config = dict(
    n_layer=20,
    n_experts=32,
    d_shared_expert=0,
    moe_layers=[1, 2, 3, 4, 5, 6, 7, 8, 9, 10, 11, 12, 13, 14, 15, 16, 17, 18, 19],
    router_score='softmax',
    routed_scale=1.0,
    balance_bias=False,
    lr_router=0.000628,
    tie_embeddings=False,
    lr=0.00233,
    seq_len=256,
    train_tokens=289800000,
    steps=4422,
)
Below are experts of layer 11 (counted from 0) of a mixture-of-experts language model. Rows are named router (the router's row for the expert), gate (a neuron's input weights, with its number), up (a neuron's input weights, with its number) and show model dimensions 0-63. Each number is 128 + 32 x the weight over its row's rms, rounded and kept within 0 to 255. Numbers have three digits each.
After each expert's rows: "mostly gets" lists some tokens that are sent to it at least half of the time. This comes from a sample of Wikipedia text that the model never trained on.

# expert 3
router:161107151111121096213144155161143115062070109103100114164110143098156178180082145112166088124131137116128137058135185183097153104112092108121167134112177075126045154136087107097146128138123141
gate0:152157084107172144195123067119143136095089177123158104090119122135082068173099123129116128127125154082100127089134049095128095111102170105157117130104105158157144114118129118089124125171142143
up0:182058141131177154113099094103140073135035152128183139134113142125077131168085192144123105136114137132088124142152122128099115107105122119157139137093125160197123174086146158157146124160169107
gate1:130143125155111156178124078110140077161138097151079129057134161083103111156104129095103093126142132114164169205165151117090129139156098119111129190116158109180122090100068137127078135145160180
up1:184132117138123083188144095119119050162172149160089164120093213087092142170118101150066114165148129132154171174166102137063186097164071090074105203114163091166148092141081098140136128143161138
gate2:122139121158091135120125136112138100146157094162089081135087138103138112154141126158188114155131126056167085135140152121153134129211103221130157147156146091075125158142091101070137095139154092
up2:161163123163141150152186120128124110129134119141120123110118159120111131179131143159126129135140137074139108157163175113154140092159058183094120109135129080087138159137121115045141140098150147
gate3:128126103147137167086133124074153141071145165147189117144118071078110125118080109142136131144127128054154169103154137152141188143074133143127054182157164156105115117137171154160119045091131117
up3:149081122155090138040149186145126115068140159110142104124109145080143174152130169105174147142126184134103148058177145149102181120094145078133113153145162134139061108173170115155142093084121156
gate4:098119144138165166159154136118141143133166164116097133086145146164175149128079128049151120170158146148128127047204035156139133149170149137120119095103131155114050105127131107155093155097163124
up4:135166148147188133117117125136179162156137148119124141161126150162140118168126067117116071165142119107088124105166111181106115115150198121139155146089123148097101141070141122186141133087057130
gate5:089107112112121127143172083141152111108221105185126132140138180052117112131055163113164113097112140148154115069152133091094100140113163091169142095057182135108089123157111087147119152086124109
up5:129107121042113057121166143187138103072113145108098124171162155076154117202120135148154080103151119181103105063098181165084111120140157087125168114127181155120079130143169093120088126114135120
gate6:119148088111143126125109149181159127099104149087147170140100137096118120124122083100140096108118132089143096132180164130105201109159131125117120162171141124112111197159125088092105116148156145
up6:107113121138159116171083140219173146037080210174171160173133126060111095121112082089138106169122107092098104098116101106142183189110063140124141089115123126134121122126111103057161133116130151
mostly gets: "TE", " Ste", "Pa", " So", " Fe", "Ma"

# expert 1
router:095141084149087142087149120106133099141140130164085166105086082117115119097103132104188139109124159099107159154114091106131114107193170162187158180087161104112143088175126086161142101102166113
gate1:126135096135139134139122155120134104132112117148109154086100131069138132106179129089170067127084153107132123154132157094093148134145162160114132073105138183138115094137071208131050139110163088
up1:180147041180108148087133149094104119184120107104153189088110142055119100113161135129131141090083123114131157139162103120098125096186135111069159071144113132144160089082122183124082137142165146
gate2:133162127126148106095126118145120156092119085101065161100069132154145131168139201123109090096093092144148135092118113113178165119152040095111087145176122193108107119067084099106161119193092190
up2:103148135096134098082122123115096192148104149109068177132116052176174131099166180128131115099117148156128130089175118127171165168149077115116092148180139139118138149146160148104191188235170213
gate3:124121110029123122100117149141171109094084133151093108151162155103061090069135164133204097098114119115112188081109134122146161116153153149132098159076147110094113124123111075095103130137132129
up3:100112146095109136070123157114142070139066156131112124148123096087110134067123124114147119058159131118089186131117076140049118092170181164144162153112158130072161160107112105141123133141152126
gate4:108113125102121089105140128113110142103144169165160168140120169063063108153146183093132090116086109140130181076118141123102176133094029070119089151077179117118162110067085107162163137137135120
up4:094121126112094114101149140106145103113134156192174158150105155077144116179093119085113142097124117093087158161126142167087089122172103130120087176084136122114201113112081152151169067095132122
gate5:151130149094087117172120077161156188105070057102085108141090136149073150118115169200168119146174090125090149128154091139155217141126136113126101139129119207148124117095127124150236154148126115
up5:150174162115099122164129065109123190102082078097075094169111172126104154151070151143146125148087128092089141132102085116127215127132154134086112170120038171128155134120166128153205073146151159
gate6:082123108102159083103149134221146091116075114153152112122169085172133130141184167053153115099128119135130113131130108073167158142165103077068124120175155130155159126128126118104098193085093123
up6:123140086059130137107125122155135062161118157164146095057139140136153112120063132129123144118094112135111111101084138064149126119142087120049132125182134168173175186173100132139149243083126103
gate7:146044198148127090186160076130133129114090094132093096104137188108141064134096154191115092144074096161153176158130125114141175107125136078078091166085208150147131149124121152101151168180087097
up7:157083130141125106154159041113107110124075138096103140180140173184156116190120172120174128118104114191147163103110096149127162081118148092130113144131206104102113133057134129129171152196104124
mostly gets: " Award", " Party", " election", " Awards", " Preced", " won"

# expert 24
router:085141097152156122111142134129111146142199171194162172142076095165150141146068123115144126123139139054126120188129183128140102060142189138135157160152073137097189123134127089131122091071100073
gate0:155057112109182063099132127106099105095154134151148128157076119083131053104113122105117149134083167137100090111076128110157138127110099156110152173122181092178215087106100081131119143118139139
up0:137077099113123042148146063175117133116076077165112138153114131097131060147079154143123130129159144157143146132152147140108195116099117081096092128170127117131183112103022128106114144144143097
gate1:114083187055133140131187110154140093090098108064196125153138109126027098065122179084153169149184110148130098139174149134140148117109103148097146122143090134188101075153087141128137112141104148
up1:141109137114150158095220175145138135135067092074177116117119053134113148160096156154158137204196112150161144177171148167143146089134128131138133087152079138133155062188080115135123132119102085
gate2:119113155164223181128128082132129122129090141149125118183097138119125129100063162120130136172122065124111101172112150146092170112185097169133074199087132119097138194121098104124167126125114094
up2:100137124171236146089119109137107117145094207162142094207098107141135094083055164134110135130135058135121079132116169124066131098177122155143139162093095080112137180154095141105198142140158109
gate3:126084123144113140177135074174173098121129136092153134108184122108127102134104105164171122122189123093157167126136084135156087233132133119146126073128135175100083112122074114083162182126145079
up3:133160131114096105117168031170114170158124128118169167126152171155145149126116111137162150088166161091092136141201127187153082180127130112136118109109110163096096079152052140135098152126168114
gate4:128146154142134112087185219117123163095103110131131152096105131104075173099102142126169143173089125118170151150084193122121140151116158105154167171108181096176139142094101122121121106128127136
up4:160142175128134118113123168090110140137171115082177134141122224161092132114132144127093129168076117135093170144090167121065111084097145157107170162094089145167167175213056162133149088098150133
gate5:150125120123127204151156116116170106105077097181085115179103168069151104144118129129155136136179164164157178111155086104161147114180111106157138107146133108101097131136151103117106174104087102
up5:119172114096098134102164132126144079151077168178111132173110148128166093099154145109125127090147124127154176124140133122175149116139149131147138125164117146132163141146123158084102140110090118
gate6:033066122119188158164072066159167156062155108166113129136168108127143150068093147115149111148139041095180153169154085106174123170136072143152105091136080208116177172152127125144138139097122101
up6:102087045136182130129139142102128172094163147175142122149112119130164168124167149112118129144184074099150073151183095159179128142130124171164176118164113191129146119125107144176144086078049074
mostly gets: "---|---|---|---|", "|---|---|---|", "):", ":", "·", " –"

# expert 23
router:140154128158096098098146101164134168096167160102122110146085155065105174178139129160138162130111127114135100118156126148135082151140142116084118127113136052168081147140146148113128173125123100
gate1:084131097126137100100154178119173168115112129150103092075158137146113079157170134163144116115163092105109127147187143097102174163149138148143129186105128104175074139160092177094129118155124104
up1:101144135168143103137165191105113176148108162120129117123142142155140115132130141151143089071158112129142117175168112122101156128158129105119137120126092102164062122146100153138140114166146129
gate2:144118172093130140090139141129138145121077063108190145171107136144127112163102117121134118168114116100096164134132137098163170113040089169147059114087164130157151145127102154113168151113119061
up2:152144161066121103115124158145137166153100070090173082172101152144134154197135131189143091124145151158091102125163125109116167127099136135077095111079175114112166136126142103072095152106114082
gate3:106134117129065102126110085125105161185175091115110130149177155121086176150158131150159092140121182130169130117136127117105115113173166137100185167114190187119095112089121147145120094119154107
up3:145117108153130159098128053141145174168082160150131140121094112150124142108150091116190146151037110152072152160085156114108126136183127144143118143112166091100202154095142095109142115091088106
gate4:155176118146138165135125132134159110124145155163067131096105144143086099112093180149123094095060166124139052155145113129136137072157127131170073120099157130133095074156079148118109119110161157
up4:125137154160132142091165149153145148172129124135085176096144107123121101178146184145057044094106178151078062135150110145134115099144158106201100081108129113134120105156115178128099120089149151
gate5:117112142044140173106104080088136094150206174147113121113124164082086150107168139151137084115130175118184184160158124150076063086101114134120116100118132170117116173136143128130146099108205128
up5:135077133160130135163078123091150112144091153161094103121111115153105129086131100182118114087134164116154106102073139137134103134144146170166146155115090126058143116177110146081109084162161106
gate6:126163136147109145110140102146144152131127122148144117094132109136112114192109059075192143185091139120131089149114153144144135130058109167169106160103134130147112203106154110127129133091117082
up6:174137138153140105140172114135120126139120124156082176116125120156134148236107093119141143134159168117102064152148116169133145128084150203150164137084177093135106156105161088153136136072131086
gate7:116138141156114138100107169125131128095111134136095117139068118064136120132141127091136181127133085097133085141164104097150110091183141190166127135145124116114102144090110134071138079075136103
up7:120146146155160124169082120110137120182103093132128150147162091181149134078069191131135138116136159115150133186118131099143078145150123144155100066104154140125072153094111105155133190150185164
mostly gets: " Kh", "ง", " Mah", " Ak", "ม", " Va"

# expert 29
router:119142122111094134099167157141130148132139156175134166121137074123145099061147162150170126151181157135087174120106170155173218142148166137124145078084117147157148101144138181130134132155122112
gate0:168056117101121122098144094137120113117136101105174119131105207135051106148125192115095205146126123107069149114198105136108101164026123134143124111172109148151084089148137144126088096101109132
up0:078145104124148135160160125123165092151127141042153148133160156135089097136221147125108155135099135089131146084160092195150124182095147141151148112103145164178106074080171126154106146145154181
gate1:045156108134178088150098131098088102129158090179135083175115166158148085085137156115128117159105182132103058113077171136126163142153165191098091157136154156171164098160177166126132112100071028
up1:049143122113200082144095121032097133133167097234175059152090181111141090080132156105137140179173155183135064158142179150143187158105136136118129137099155149183152157165164137157150119091098093
gate2:130116151119068065087136183152072116130109096147121148116134129116119089110097166080166112106141156144119100177209144094052171109109155118164129181153152178167169113210138129104135135069095055
up2:136103159111085101080163161133173149151188179093100090081093122059141082095086108124124158103134120072175084142146148093081130134137132167130097105108123158145131089178162126108119118089104114
gate3:203102135153046107090144123165154117079102150169078103143143136104101120163060126127168128178122137133073090092160158115131136165201095134133170147124155156178132163191105132150122110160089114
up3:107112138053148137123092083073142117074082101094143165095173162133167129093080132141103154119121179110177168107102132123108140125120066081119140148140182154088135134101158109160130185113132108
gate4:074165073095157135117102110116108112097069124166092076155085159110151099051151150109217121092141141166113064091086086102117156113100085127148075194117104103154110122153150190134141145114130134
up4:114153113107174127124128097140111080087125118179106101125128139108134091093183155133160122126146155211093106106054081118134098145078107103161084173112155113162106134175178164129139176105143146
gate5:104155124177195130094100156141128120155100119161055060197125128078151115102176098144096115111112130143106088120047116121112079128118172146190111162132156111164097153147190183152112114136180142
up5:098190154161174110083103184160025093143105114194066077162129139089162138125144079118097130052159137154129088126039104108113119104154152103165137169135126117167150130124196166139151101166162150
gate6:111213060172143150066087166169136148111130154135100115160082135147093090143208140168129145133109124117186056134056084135138142132135108107083162177175109137172116135138137129115089098164144150
up6:111087107128127140128105124188195124150190120113152153152083115164138103178149086106120156156113132088170192099153139100106105097157154133142120106119116090132124068134107078138084134132126162
mostly gets: "′", "–", " (−", "€", " −", " $"

# expert 9
router:086160107137159175112128164154110066135168115137091119068118101077133165076121166128174141184143088137160129155079155080112105095104075113136125097114130108158137114101171205094158146130072090
gate0:120043110141189119111105163083100108150121177140139129104093091141113091107113170140175077137131095146121156163126155144084117095197156146073163170107183111140149101070139110088117130151066187
up0:154102137080118102110085115158131087078109142077128084155138118089149090140164157144121170102154176096120087133102105106167131132186096120127154138153099122135178090047133114104110102128127097
gate1:177133152065081130134140150127102184131097114126155157152139173170105110202105117135101088161133215125184088100132157106140091110138130093078159144143158045207136105170096117116163183122135150
up1:125128106143102131094116181169133064194104188161153111161171137113088093145061124169104089191136122153172106112186123119151115133169122153108108129136115118109149156155119119102154124069100138
gate2:069169121049080115062141127164121135088150075135073091145126113097113148200124143089166111129148160102137073118164172064142175134055109133122189154169174133122151057144084138152105139097158123
up2:036165090073151163061113042119109079135154094082109145118117144062120170168107123079194111135138121150111022129098156042130119154008129149084137154182137120186176082072169148143113119108137092
gate3:120174073186157184171085168115153128094124102093095134118164143081168109114187089159091162106078048131135122146148080138164156158086134085058108135127109114135081157118080152127131088125168166
up3:133147102158153184148065147128127101121137114081047120102150134095212149122127142149107154113118082134171067151180113143163129155118144101103104090142112098082112132124120154113087105093165134
gate4:150129125135129190191164160153130126157153098145178149141082173133020105096099129080146057155149109123140122113180116113182162140133082173169111171136138137128058141105121154140115128187111077
up4:145171126119075174149118125107111121155156145134153094105132154108034153114156127074128111100119127107084155142142116110180165137144095170197141143144176175184107078116135148146138107170158135
gate5:153112136126134059152131116134108107050131121128137127182145122150075060110101145157148065095107101171129158125157130118110109139147088124156116134075138097157128093088138163138139195111090106
up5:202080130187106065107085126128131072075149142128130159182163150149110093108156133157131056105077134148130164125137111158154109128114121155181127144061152082156136056093132126178121165146081140
gate6:151138103175119185110110160130151112140105196139141187102079076172134173180182123150172127104058104123139067119153139117106081143094149117124144148165160165172153106133144147101092114146127133
up6:154140108168142206094097168102120148159139144132090174086169049097092168178129155123178099120092134158128103153198160115085096103110176136148122103192163147149183073109106167134135096118127101
mostly gets: " these", " These", " this", "This", " same", "The"

# expert 2
router:107119155103110121145104142137097134163168157175116132061061151096109137097090139146093084134151135132178199185140082128158097080107142095161138107127107139127146112183107181101193095117092093
gate0:089089162110092159115067147169134096139203185098156084216203194130070124086211132094120103128054105098113115111067107123063151168125129151120186181216096112118077176092082128197163097119148143
up0:104142150095066155099080121167144082131155151142134112190166234136079156073169148133114104090061134114123153092107136137036130148118130116104161180162130145114096159106133122175164129148109118
gate1:117090131106189139091124114148158148174111152155129181135144105144125151091111040085151091110167152106107153112104103103145157183125125160132172103127160081094113085153065083105128129148137139
up1:125115119112166135146135079198134142149093121103149092110112113132219123159118084156116147146124126183132131128125140153120154137093130101109158164123162120151186128140094135112166113135110149
gate2:131166158118131187150120147060129138092150157122126155123062172120174066083127106088142114155158098128138127139117068176164094198078082080155065117144146159069073147129151143121093105152138170
up2:118105118191097077122120069173096134122171142123082104113135128123121103140161144139120163119098170135088133116151161174061131105129125156116163108143156126177150121151157174104138071132157152
gate3:135127105114165140102062103109151061140153098150084095098176071153174142141132136125135134098101032086118129114081094130083096142168134122139165101117151133104113147140093093119156171133144117
up3:146159154169151175121063100129146079204163083149104116090180120139177134129112132198092116153122097095120135120132068168110067115114148131122157104112142155106122127153091114088152161074132069
gate4:120130133057197140054161163175148145139082102101134104187094143137206130176113154094131101119119163084132152121186131099141126112109088071171086100141111116078115123092127154137151132146103112
up4:080132144180158116163106152169121163098117114114113112034251139117086151099183079079149149123111129128076100125092186151114136169105147169204173126095146059186129159134144106072084091077125148
gate5:155078121101133146132120088176173130077090155116153089131090156102119131181109100118172117214109077136131064121127139064091122133163152095087080165115164115170108115122103097100095165151095181
up5:142142112147106137106096107174129150110080127079109093122053197123158137136139045120124129202133117114096100119096143071121160170140140087101053104182168120196131119108118139108124124141147123
gate6:174159133159143177119095134172125108139098102135170082129067115096123135142119141128138137145128131095183104097102110157184138111090143068140022083146133066131154122155154158123043106164135138
up6:159134164095148131180123091123141181143113109121142065164081169126126158148113148132112102152123148108149131100138124141170153054109170075125051101154202142151125092118137120137134142172100147
mostly gets: "\n", " Occupation", " None", " Yes", " —", " Smith"

# expert 5
router:152172150118072160138167091142129149144149069134039140120153120175148140061152098118175079120095183100125130105064130092095106128099111097190143132126114149159136107150145153117150168119187135
gate0:109133148133167142159150077141136179140132111147170131119101162140149122137132160081140084117152140056111111090151145114138147172062179154126130136112106183159127139122143109092138115197119083
up0:143119151114158192117161116136119168166112119156113131128124160102142125140132137078146088108145123063123137091153130072143149141089138159148140144102078173135135137126169139157163152207144119
gate1:134150069105111156082062116129132141109157090190121112162117063117108098150116156165106152114168153139151113080150134026171097112108132116188096126156135160083162108105141127131131156139151114
up1:137122085134097132097055071141109103119113130164095095127108090148120159140126093168159147124184127164168111118143119063133086104184134099204108117104140105095150120151150133096107168079157136
gate2:073141159147127138166131144056118158101167159098104102150116164165093092060157075154130099104146155168161134051120151134194092178136145092161118142150077138068090112108159121119131073163073139
up2:062131144141157153172085092116112188080182150132102117118140178167112112127144116083084066152123147182171119077115124136172138161081097134171124101122068147128139150127154145133145143193043109
gate3:090173122160197173117108093123141158137113117162182109073158206149070105118073074104117107131098132086162081144139150100155126085063142125092157096121129159100124184110109109160139126093061150
up3:175142159179154162129156109140103144175121085094120161155169187124156126098105120134113084127084113104149079126120116115147112120068164115124163152114152123125122160180120135149151191102109121
gate4:142165163145089191098153053151142182160104082076091095188103117119146132108162187153204179103174138060103115105140152124089175155153110128119144158107145177134137123145106167088110079094119116
up4:161104129124107054122152128103143217139128081140071103208091117110152146095095141177133074150156146129078133151125170076134163116149129063167140142107170169136188064175130106117143163097107128
gate5:147122139089149192148158146068147176107118113084134101062144141133162136131151186140165091150152105132100166133158104120110165137095188077117069142121101129112094102142111167173110103211067118
up5:187066131115167156209164122131147195148043115156142111158100127157159128106164112138138085206069140161126183166131086152120152124104178102138082129092169133172124126101124123144155112118064069
gate6:137156122048112154134126159147133051140102189119060090126062112133065135114134141088127154182109114166121122033157142107108115180194133111083133136135135121138153080098139091070049063165136128
up6:125144128070103129126181145157109111175124169148092114174105106129112139096108110096108095167116146151100104079159121065120087151150145109113165104092093120168127084059169139066114142129145152
mostly gets: " next", " first", " second", " final", " fourth", " his"

# expert 21
router:144113154168184070174163154114119180057101117121139138146102083117093130133181109146137118104092085146123107090065117124139103130136140112097163149152115129131044064095122181090096105223105149
gate0:122209093166128130157162141127123125094183106132079109126139085107099146090126128134146124099123086160128077107165104125130108163133130098102146123137156155098087115153118155042121138138120123
up0:159190149178134092102153136124146122091160095125072140152129113060079122134142072146175178133145177156181135096153193164148151147139139120110180139119196138176085109167123130073145155148125073
gate1:117101136129178098169121127149158184097125130096152126125061161089019116124128163119127198137180088125084145170071123099160117110112156143189181133194168146079085114181150113096122126163078175
up1:114106163058166088196149147086145139112121133096156102121097165105075046124154231140120150157177108120126138158102146100097105141117119105124143084121131152093128154194169110095180165151112161
gate2:134084173139132081075136134112141106131142108151124091123138140185098050146164141123112173121078039141144139135100142100097180181086172152084077146128129149128162136082089087136094115073133118
up2:097077161116155127099142168133176105125162159136166136096146162128106112144121175164120185115088069124183080111082133125122144166096149137070134125155074127143116102123145144127102132140127149
gate3:085163176051166156135154117151123065068116114132175143095106160116130146132116102159180090071155095115155099101119184199097136103157128152136122101077170177154143111185104128126103126158167093
up3:100193154120143133101091158128148084130199140103184141121038095117118095056172147139183119102110124124153140083057172137122136131207149075195103142160187111152103151113090155157070062099070139
gate4:180156138087124149120098099132177173126125118162114125113134146172158122105121127176171188115150150088162119091071192112093108116075133069127128182151103153115135153132079162137129115142156072
up4:152171131100107136153107092096123141093135122128109144173166167174134174147186115155177149108182145147159110001057166103101131097086129070108126144175129117127087156098134161135133079171154068
gate5:168154175150115150178189129106138070083085117145086106112125112167144131110122136147144123106109065125126111117179137169038107081088118156138184124096174097157061088131107077098079112094107126
up5:128167115079142123093114091111115060111103089105169136097222171085154126148109132151092154116116033145068074139087143153089086085114126156155090104081144182178152155116139074130146129102132055
gate6:111171128066182151116072087118140095152129129151143190125114093095129084145064097155160102120171094152142080144077158133123070081121149099143075143091128188160152150104113148144145133162137125
up6:087157135076157144121095125088115090123141095099156154103144098163098196175124083108123120074138128166110085139091147147099039088108150099187134165128076185133126125066134158095141144185185106
mostly gets: " Art", " TV", " Force", " International", "X", " Racing"

# expert 30
router:127101130131160200114133109147138081121148184111112134153069089076134106077085162063170113096129110118139091117104057170135113153194082071174128156146094086122165071170158130187101143126074124
gate0:096138129167185143182098135175138135087094126085093137118118146074140137120137118120148118104053067135156067104130076141151172137149158111112089179204116109132148132102084100142101101112077140
up0:128125126202144119191138101159138144121081163059175179137139128133153159119147076090122143049114124175158074106172096099138186116169135098141116115152066111134156083135074124183104082105083149
gate1:127122111099122102110174098116094114170129123200098112097084146108085134163199129153170084162175154143158164143128115141132099124171129096150125175136139137182146119132078145154142170151140167
up1:066152116097155074105157063104111136161084137147115100178148179125102099147177115140132129152144119133137165144164114134137097161136141129107117149123156147154163134144097116173138169119093151
gate2:159157175117117094151110043169137118125116086149074059083102161075126096196085126148165137137148103158122147100108136134145184142111087135105147105100191135131112095125094128094131146198184112
up2:166107163108121041142080063122117126126142065159085079093104120092130107178085123171128144122161138138136161089094139140155132110145090133107166112100202114121154086151098131131182158170189096
gate3:156152170127094085088143108156145114107114179138158138168070126065119132112144135128170152144118142117125117100047168078131114157136070119217111108126106138136115145140091130142150127167192119
up3:158123094097127106083126127194142179127057153121144112182076127106146144148105151094170156181139145077107097142078152146154102152150089118156121079153117127163106095136124105168159106113133125
gate4:125102132115093119132136127121162119155132194169137112168079146163128109152143087074132108181078083126088143148098153140167132185078124086157150104125154114075092085155150116143130123151127169
up4:121084130083142095120095126124179120157110121097150138174085103151145101096091082101147134134084081103080138146052103152135117217087116118132123130155168107082155102115136145126141151122132146
gate5:098076168141108136176136066146113134109148079108125126155084166108126099095135140107173121131092153130110088117149162114119128133069097185079160162129147123219128098130058125102133120179125098
up5:132066130125094116147162085132128166178150129120113169129086143152172127075149170121151150130102107100084140133116119136133076168088077138122134117097129109172150079134161139140129074212089105
gate6:118113115118125153120143136118124100101100156130044087116139149069085143130103132050115166141108136140149108177124145075096181227129072140171082145146183112129126151200130143142076135171130187
up6:065119107116190100158146136122137100156053142083139111160163121044129082161147104085206077071147129140143116157193104120127186165156106179136101111163141115099128106189127124144123113108129174
mostly gets: " League", " million", " Albums", " America", " national", "Billboard"

# expert 6
router:071169135122118160168054146133130081089160147122186137140098099056131098099170125168134167102101136149119158152059165116145152168108083155169162120093101142089117155174100140130132113106148096
gate0:208114195097140090127104054132145124165152155143126101118082099119132116099157130146154158210163049110096152059176165129115126106151121110137123152139139186166212040138111155147151141116095041
up0:203138201120122148159090120146131165156156161148151078127109078163177145124163131152144161126157108124136113078164184161158157090103178097101123153132138153126151091150103115146113144120132104
gate1:083079131153110149099101079133095110114098056127149158143102165182111103109098123051200137106202085149125129125127080150126108169096148131105120084120132134047124080102128091137135170113164163
up1:213150069140102185087133110096126187070131142136137118116163155080095112142162130153163132168066125139120110131121117100136165140096151143077112127141103176160114144108135125188121143167101084
gate2:055137096142117123114111113136184077091082085164094153146107131106094100134158131181178120127130111123128081174120116131101115166125074199156122179122161162116176116120121067089114148137158107
up2:080108078139145151150087101134166073034118113126175119140069116078155121111129129153134167143127146118124099152115132141114146234117066152162122171081122169101133136181120096145152127073125115
gate3:173105140055122119083130113133118177110036083140123085144104209053114145118089097195132170171132099204130158115126097195171157120188021173086061114064180126189091117110108067139187138113127051
up3:147061150037087131088104126090114146116090119130154092165098113076157155090154112125168164171091127108120172076095145183147191142136078147138099186128155079181104107148123099144115085116105066
gate4:074179105124195116162150124140192090143159089124131124090118151139160131144164164184114110121108137130134111143137116138109162132087096168082081134121199189058140112184136110117110180108177162
up4:090200131143153102158170099175194104160137087160149116120116159133106127184148153163113071129153136179153107168084133090151120195078155141043090138148167141078138082126087110109120152095131136
gate5:077127168071151088142130160118123147084098121130096141106158184149129082114155116092109109153190139174067096148105107121085096087113128057172162134121135151151084068112146118138072088123108185
up5:090111128102142099136150137153135150137112118158136138061095121148143048140136134141150093171181131146044087142107122123084117115168069078146141113171131148110070126141119154118104102132177170
gate6:094133107110095159151131163071161072099168115110150134145106101093165132143136165150152107087121199099128128141167119099115092177109142151170165139157154165142095130110147139075107096039150137
up6:149114169120101168121141113086125118109154090089155138185131112127152133087203147086148134084131179093147182155159156095130082141070127144185176110089120135156104145143127143121134084078207087
mostly gets: "|", "|---|", " not", " subsequently", "|---|---|---|", " respond"

# expert 0
router:174174168121095102141132149161106123174124182136140147116166121110155137170084114114118125144111138137080138135071102177166104180121143146196107140145114135130164132111164121152138119142117134
gate0:138154173151126142114127141143185083152090106148137108181120128169121063134096136141165119186108067111102086117113132024166171148157135135109125181073180095130148108055133084118095110200139144
up0:136191128156140152088138127135152095173123116150086116181085128169115132174144068063184128153166129133124070076129130098131167103173152141162108155157190094135163058101149107166063124181157153
gate1:128089148154091128134118130095116133124176066134141083095117099096112149082103110055130140116132093124127129112122150161145112092123070098129136109131105174108144110162148192086120174157104176
up1:118088153165063094221138183081101078122153080096133118105071194134135153107111109126142132059138111156145096121068157148182137114192146169150146164116180122110154105126169152111189111193153174
gate2:122125122148096117118093149074125140160098179165112138139058237140128136067150092131165172164103118165172123060139136122113178154150141157110166117113147113108084084126142136111158107131124129
up2:099091156073125092150112125118160125184094135171083088133097169108101148078178159134164107155156157171163169091121164174110116136107140142135158124114167082126117112141122119106135155121153076
gate3:086157185085156121158108111122128120148104156136110083133087163067119108147095094125144116157205117138104056105114172131108114132161105152116106118134091081093072123132085120106115131126121162
up3:130125136078173154169111091142137177091146131188066083177091175084126143171123152097183121142179167099103077090105118079106136145098104145152085155143115071117110141151108148096064164141086179
gate4:139142136118082169058133145132157130104116109103119118134079128082089133146124076156116144118085104093133134095147172086108178112120130196161079132052133216158142171153125130105120128128154070
up4:191096104149116137134114145104117123131130113131142159123101102074141142147134109143067168073124112110086100119101159112149139130108176170163093119101163187158183177157108133104129089119165045
gate5:169198116070096127100128143119118156134115129153061122109131115146132133102086180110164124112130176104130092114097131165138099139068106064164161163123152172064151107101136104136110136154167103
up5:102144102130159150159089132141162123136183141131107103160130126193152076184051204124156126161117143087169119079139139171123158134086104120172055158094117054096144119132102132093119138119146138
gate6:176147126182192199162147120120141152160175118090151099102108117164137083141144160088127209183087116115095199160202125079161145134087083127158125053168087190165072113112125099134095131157099117
up6:170156146107089203116164098115152116125139145047177145142148163066130109159101145130108234181112122086104165114166127044130158127109098119125127106134122147129049093169106117145144085155140097
mostly gets: "1", "\"", " guitar", " old", " life", " Virginia"

# expert 20
router:115132130100087135122137158098126146133103096175120110145094171120143138085138063092154079106178124153127128160120103134157155102172147182126138112162132105072140057112105076163145110096081079
gate0:141079134165159137192081193192210117132150121112152093100168109129105105167205128062093169132115149105126180134138174084156130145118130167101145124141127118113127076134111141110129113129117141
up0:137199110095119180106143146137099128113132137137157110112134139107109110119060144182171148167131108162132103102046136130103091160119087116137105172151139150132113164121101186131110085147136107
gate1:149142089149118155144104101165092156107158149167165131168135189145135101126112146091079213177102072166155154064139061092116108124117092146053131131159111129113148151124141155130170136117105150
up1:149134098136123170055134111190149181132143127105150094098121101104118150128113128090108199140143064097152139075175082127074137113140124157119155156156105129110102132144118110119135122092125117
gate2:154094194083124159139112143141183118154114089157125172178113171196115124138127095072143116130139136120079143114128150152140155110102191137117157122153157071147162123107138041130145109128129105
up2:132106153181161171164111157189167109097067105161158092108155115156136144158113179109114106134081097108131220128142083140144087127094075083146120122122130124112108086146118106094074130167148173
gate3:166179156147096132138155097140140140136141123125147138102147113204124103158199130156159166135108108152203101071097148115147123112121065103119087104155136191084118102096158146152159177130152133
up3:128110103107142096088139133180152146090178099135103115119211089083089169150110158058155141142096119094133102154150169144140013172088124158175164112143141121159161106133118185115090093147168119
gate4:177120158144094143205178138124134108099117128128161108129147104145109100107155102112163121154136085150107082044154112123125176122130151136137110106155139140152088129159146130113090146155138157
up4:122107135130141145171131115162147139114137118142144110100111101083117109073139128145146097121133105091148180075174106119163160186152114137123095137125100120119106086133137127136135126131099155
gate5:160084139107160161099134132129129082088160130186116053070146097072133121136090124186115148147179116121091147121082184079113173098154108123095081130153175156089165176095086063157117149100074089
up5:176148126099154149068116192158185084112215149160147097051142101141120161123049110131108171145184099070095219135146137091104168154172124106086114131136148165097164215113077080134182103102154117
gate6:118157145117133139109120172098142114156071205109148056202077143140198116141153104125134138105206137153135108115142175100091122095117111091113040145193131134086128153101142071090148160131091157
up6:101133176064111136088080140126136098124112129137136136120145160153164103145118050093156138135187158129144113093164108100104094148152135128141109196163141123043144140166156089111134137148128114
mostly gets: "}", " UTC", "′", "″", " Pts", " Candidate"